Weights of a small mixture-of-experts language model, trained from scratch on English Wikipedia: 4 picks a token, 64 empty slots to pick.
Below are experts of layer 6 (counted from 0) of a mixture-of-experts language model. Rows are named router (the router's row for the expert), gate (a neuron's input weights, with its number), up (a neuron's input weights, with its number) and show model dimensions 0-159. Each number is 128 + 32 x the weight over its row's rms, rounded and kept within 0 to 255. Numbers have three digits each.
After each expert's rows: "mostly gets" lists some tokens that are sent to it at least half of the time; "gets" lists some tokens that make up at least twice as much of what it gets as of all text. This comes from a sample of Wikipedia text that the model never trained on. Tokens count by the router's weight.

# expert 78
router:139153107114136172119128118111125096217134180105095088149146087114143118139100125173136135154138108188073140126189126131118100129108112109139038115090143129198118150089144068070110111139187114157122135081127131120152171190155125147118110182118106102117177118151152121163155167137118157177142090128148069093125095149112156152108106151183132093221158104161070167139136100179139111167115112136124111130108107190129177128101136111069116150179177095126154068149158137169115175113198135
gate0:121156115132163146088141103084068081155165155132144073137101133108185189128107073140130098193071155095141119124159117119086183176115166137087123101153162152148145055126109109108062059177043180050121155107065102125149099106120121082141140111135154182159095128145112191138119131151142114155138097104104101121169092110142107170117094110163168092156101141111096153146168126117173108116151094130114140151095071102088110078194101156168112122135117125144179151142155124106164160135100140
up0:155112061102125170085159129108092109089104125061164156083108090149146135156147090148155120166068188118101086143129115122113143133073132169137121108144098165097172100157097103115036137183043151103076123124043089085158124116118109098100111140141131161126071157200147163161178150117102157112111132061102133129088092117157183152060141123081185083135102129171110132157158132134115114114185116159125149147136122085090159162125125153193124123162125119174150130094132135125128091114135139
gate1:122083150091077172126055135144098094137118096124181158087151149136172185043143127178124101142136146114172111135111133152170129081155103174127128100124104056138127150078140126108134154109092136131142128064171113076109156138149075083186089114119098125165153096173184113114133118124076135100132074072108103105158120150109087174121131144114125213103122135133164136152109147122059111187117100147125166123140126165156152088076076132079165160150097166174119077173173173139151154128157127
up1:128137118094106167161098122164126092124083129111139120083115191144158190054083125139139079101143106117158104124101144131186121079167092152127134080133098105160132139110165126105146132115061140131154148073127112134171176148163067169201123117132133069213169095131197157149161145126071183094139112122129121107152105127113105168144110180101092206132108139114157143163117111074043095153162072155127124145155119175124136080088090124099172125111099183132108093157145139147120150140151094
mostly gets: "wife", "others", "mother", "program", "daughter", "story"
gets: "s", "es", "er", "ers", "e", "ts"

# expert 4
router:160118145197123147168132117127080080105150170115148121095126113144189124176096111098112105068133201090109136105123129102099157158104131185101088096103175240164117115181130113100122110127142167124104187156155154094168119152146118196147138121061169097085158102108149071164140140135083126121124086150122101145171169092153104129109154151150116125197137096142132181107165120120165125100105190081197093161088169148138147115148141113134148070156100130129168154124100119135120173143174079
gate0:075141168137143110129143158109139132197148133103079108138145097128102098100152103151173146162124146083182138128112149133125131168120129085060194107098122082192172106114111080084146140130143128112119105077111125135161140190118106156113076063156171189119130131174167201126124097171074166071164173132150112120121161068117174162132115120093175155113151168193108111134160115139147133102134099146116138145111142087119171073164152158133122140203106104107161125135110149220063146089149133
up0:092184059094101129152175126152122106136138126179173143086112115161146186112131108129138091099139126129074109116168076127155159116154129161161083129082118154070099121141139147100120101106068095177176158161149129137130136085102136146162098123077098057172126153100121070143091136107116129212120135157180177129116115195121106078115151188123118090128202134058149088097070147099140121143097131101078138110085112130120153148103078122127166097073161151163135153096092134091186118151087105
gate1:105075152128162122075110110153150129073085110115127167122110099171177114124159112109155116057120164144091133134116162072132128226074134182125102074122174113145143098133119100160138115110058103114141160115094140105168140106162074197147115129102112123154085056119157098198129073132119094120069148174126081137152176147141099116159113175099139139142142131027172112106076121117157077105135102124083127105105096075116156117117128144158129134076132117106152141169151138097159145069103096
up1:127138135136114139101086105113112151095141095138165138120161162131101132131186132200189101180114160055151166132177170094119140165140106137095159170102095113091153152116088094123116175073146141098106121151100098174114112100150075122163052118143155192156115183133154154189189100169161131093136134127142142098149148141089134096112069128089135074142189126151117072161179155155129173132136123147166148155173137113190144138076185159112145134143114139179101179093093108120109106079157061
mostly gets: "erson", "mann", "Johnson", "Jones", "Anderson ", "kins"
gets: ", ", "a", "e", "o", "er", "), "

# expert 81
router:144189090141161098147123170085101052159095161121158147129067095159142102153061122173158072192124203109125105121116090121092158133116118118115080086119173158115119105154150105134102132138092123105124140135154098117177167172133090161094086179107133169132170174149109093144076125169077118177112140104158098081127129137143137161080090144159146055091153059168074174169095124141161168095096098117120153126078165161120136127158150139135165118151124144091141159179094139159079180112144103
gate0:112155120131150141143122184099164100100094141142136126141092159184158124091137154064124108161114151169174158123105106110176133125181096122155130116128099096201168135119111131150167115157111153120149136099121135092150128101162132155142175092131147212115152138156062014145087153169125142123092107147179061171122131136150095177116174151102104158142127112130114171084126093057172175123077145135082176111152197119075159125127096087153095116163126071086126168116083128125153095085096095
up0:134141131156055113159083095164091138165141147166087119088130076098084091161095124156165124114095100057125107177144124111113114187155116141119169113080094168112106098150137132132114154099165125104123098122102132176129152132108137145158109176100074065140098203082115209117129089104122127176150126130113166079152134137065170149137122105156115097164121166133105168159144194138118137148124111067156079103108092129155104154107165091120098181075093161192126174138212117159101157129176149
gate1:126166142130107148114113121160117112144192103137140124162138126117120153120095113118072147107129176146121153138150160153124139158108146106091121189135059142151161047111096132099117118186160128052117192108156106128135112163108124125138071165116164114116167177178147099130107148156174103164174152072136092107104151138104122167097058082056124171117101090081071075106104079083112149091142127130136111189140085144113090101102136148085176158186074138126071083083174131093160130152136076
up1:130156150150151113092136159166113115143185120132168166157118105108140182135076115126109167142140180150131120111133162148122133156098200094094138181146047127158181128095124138082089151163166127100115142106153143159148127164115165136116069182140146127126129188160158136149139135123169123168155125069146110130104141121127155199118097140069114144105081094101089073115083089046084172073155114121151106182136082101137076102141131129069149144178067121175079085099172134102166098171148086
mostly gets: "Italy", "households", "Austria", "languages", "Islands", "English"
gets: ", ", "), ", "s", "es", "ers", "ia"

# expert 28
router:142103136156069160160147140143124127149135134103158218090140120091149192091127088157115137143078099193069078110136083132131188123135125129132147061125136160084137165116141017160121185139161105132188131114190168148123094147154096109146127143105178137097107168133080065133185095157127100135107161121130115116142128121181104180062139106126121060122172131125076181153193150147110100148122096169121156137062111099150108121113156147143116116109128179167131138119118090139114092091115122
gate0:107113057105168120085084158118121107092109078170151085089129116106092070145154102183183128101087145118122154149166174081126160134169143205154149185147132146124108173120170110129172114143085136152103126132053150155109112150153127121133106134152127100077129150133094126152138151137136154114100152126139045138187158125096060170157093088137128142096104137112078126077106144171146055103083103040123162130144136127174112091140177183148122124179150130163109080104137132130086071157088144
up0:109135169126115155135130130024173137158157125173109128186162132149134161147191116135120141146141121125066154140090140087146109038133144146051137143130139125150050139101109186165100115109123115097131153086120079156056127113097111140126109094142161140136106151087124123143129156169116093176179145109111140139118095072176104077158102147106116112165042044173163140106122101094112126089123136174133107158135071131124124129134147089092206129110095126159138134143160137149139138186063099
gate1:164092117067104073172144155109140126130147139125143060119104140123133092178127090115108160153162169131125110118141165185133139077162185171127147185077178187119109163058137126116130099216134126156097147169150094135124168102138163107127200095081136135101163078097093105120106126099157148102134142144157128132096120127152155120111135161110127100141082093115119161166139130099108070222130164125148139136183151066146123113064141119123124185096080132111144125101049159098063120100087143
up1:094157133178167153079115107134174121129130116116124155152131102141138094058141147189212111138136100158160147156156102092135112156116099111110151143103117127202110057195135086134145125073181128087172153082096130172139113122121046134126099170151110114161149147139173155172113129192111089134140068102122143110163106112118139092168174139157178153100170183097168139130064121152127144096124106099101132138139097122076106115136080144074150095193162071092119157134155106182165097151110168
mostly gets: "million ", "consists ", "percent ", "lb ", "consisted ", "version "
gets: "million ", "% ", "of ", "000 ", "part ", "number "

# expert 3
router:156128110135145101127119134112086111075105060149139070130111144088094185102078129124159141122132128117095121132150148061115089150148126144169112156157086118123114130154147137107169142084135146122082136145105124137051142047125094178109155123127161177125164116133088157118143126179104131142143082122193172179116157111137124199120122138177159116153122126125117088156132103135142182155128152126120173160131180140091083106135172208170157108134133165139100154211192160163045070148075187
gate0:145129128117087110149116056129130094139149104131134158128140124071079143149155141150074115126169111193172109144172144076126118152177165112168058053121040152125163139144120067105117110134158101115145124154123153155131070121055113098126134091091151157153102131167080070163077133142095139162120106140153059185116099113124135126147118107188172148102090127094155178100115170124120124084106209156148149103126119112173105097159176099115133046154131130074148125112161165089096113116129154
up0:057165112045154155104188213085157144122074187122170146119136105166110097141086135106176176141118166111082130162098140129127165118090159138080153152158161118146085096126152150144099099152186179132116136091126139131160140123239187128123140160139105119097170115100163156145160062162148148119133126183089158105144144169132119103096175135143121142152155110169121085128108146120137106141153104065092105125144138123079143187095089104159113143107134143122140093119048102175109120079098116
gate1:150091107052104150139156100095092174053189152128123133122153176104139110127132147165113189183144105101110178113117096108061080072089117128155132155124083133202101106166153137177213087153107105104105135177084122122140104137096096156168133138141147140104147117132159088171128108121118069154086123170083111110130159106135060113128143126150182067130112142121110109149060157154115123113149159138154143158123123107155163120132166112128111139127195052148107151122151190097062103140116180
up1:107151149156151117110103171124147154162072110195169104104155136187108114145089126135187091099106173157120114098132158122151147144168143120163094125120166116034148179090124045076084086125116156154130108072162118160101156137116139137102135106134118060119081192128116140124145110158125150108180146118159120166144111088115173159097124107149095212160124104108143106105191086057128136125095075097086107115143129136074092158109158100101122088139060163162129079137113074145174167116110117
mostly gets: "MF ", "GK ", "DF ", "Pos ", "@ ", "|---|---|---|---|---|---|---|---|"
gets: "| ", " ", "3 ", "4 ", "MF ", "==="

# expert 87
router:122071149129088078180096164108097147180082138100142151077139090083153135083108097196155083170120142167069119118174134134091143125125103113153157102165120143113129097122138095100131131139141147096188132126122138141112129146145134135141110200167166116176160163147108198120120130156117108089145138137161093142178103109125191167094121167112125098123120151131172139179088135139138129161152050117067171079132100107135108081106101063156178135143116156072178114144191052091116190141148068
gate0:125091191180114077101179163148095132178106087111107147100186121142117160142124121142095131136119168165149108080180075134082114113095097087095172060101153122123142104108109157188110106073086081235150180126114143128096173183104113145109115154105108128172134113147131065135136128122154155116123144192084096094100132147110197114139159143171096123154063143161142099136109078116148115151116110125151176085127103074079130143101135181106094181114119125118157111095144164137092075139127177
up0:107146144121203092073150119072167148090100114193131128141102160127111135136088119182126121165092150108153153148152138113091115096153074095137165136135170156183106144146100098195091170104122186111081139170184074139139144136146129150105228157111137110138162144126071072109126121156111069167092119186129133102132158163108123236184124162151096087104085183097159076100105125145132087143116140152163102110097128116118127135109135163123113197111109158154120122143168104083095108151125129
gate1:122129152098147196158134136117124180122121151110130190121173124096131134128127155152107122145078095176191102123142121157134150156190099135139155098087124095129128090153156143065079131091078124114159132128156096137159116196138160090138111163149122113074183181144107130153096068136098158139131079149200093080140197036177133119179151131126133117111113094126110200155145097118103178149105198094183148096111130085166156116142121109116157167147102182151137135104131092076176154109148176
up1:139131188088109166163148072129143084094091085154144158098139155141182105111136124137117129120184082120161143095133138145124172197141075100142168059141102152129159047136110080140113109156105109175142074114137100087119139181093086087087124100069098128099188147170111156184101138106136100147122134112137080094137132142139144208155095056092152170124104087115179135102111132120112147139097155117154113121146105136127130110174158079136133165127131205110151125066172108071129081084134177
mostly gets: "studied ", "Due ", "taught ", "control ", "subject ", "learning "
gets: "in ", "(", "ing ", "ation ", "of ", "studied "

# expert 2
router:102098148142084159098118155101135110152111143072112155108138137114106158173129092161095138103140105180099112142181068176151136075157132132117113128113120139083139114147108127104144146136142120121149168130201157185142098167182113139151096125168169151118178093143130138094142123227108130109090169161143074080201083176141126181119147143220126152111098111196086154064164133085124082211134085154145137151095121092127153135113119144121107120154162180128130145108185153127167171093113082
gate0:163141105165098080124143083143023104121084147109130126113141139101133108131068093128127112115122127136112167101091131144013147079114074117129185071109114143103131145137047097200144174137150153139140128226147129140134117156086115134183167144124151106098124139130105163168190127115155162066179099132120159138118173097132113143110091140182119153139110114155110097098143175122162160115128170152132086166100150107098102130122106054124157096150084138103108109164097127140143098132199155
up0:133167105142146110163113138111172124100090111087102122109118030135160119101124088069095048105114176150114137161154115144123180111202120121128164152138146129132103103128145125141085119107129099135097169149096087115069181167056136113185150111145102120145133157141053048175137138149139114078125173158095149179146098162074115106146081184126085197083121126146100138138055085085110105101162127110076104118154139075125126131112121152159133123099143088133135125145122147148118146105180202
gate1:098144149184104113109132044123121147118146190163191152078192178099093095161072148114125103086164097143116127089141095120154114117085107171166160067117153152157132134132082127120158217181074092124127145130078118176127096206158118130081150122135152113105157138208143152139166137138147169123100129108072080159097130102119107114153151121117132120116094099094060167097135085110151062121110135072127160134089115082110131150125138150097165113168151057141099094112122159092137129106155147
up1:162140135129097066140087139123125103160161119088157133124128109146097134097172124202144115131126110147117131138135079185103081161245179152119116148172120096113195113142116151167179112076168156083125102136156123106163171092098153110149125130141150157096067146158135107126168158077155114130108098134192127104163112112150067178102097160121127141096131133168152166219142134112142170094097132108101176090178120120107124161118060109101119157102032100135135131120167119144188150119090128
mostly gets: "brick ", "cell ", "rear ", "co", "protein ", "shaped "
gets: "the ", "a ", "co", "two ", "The ", "-"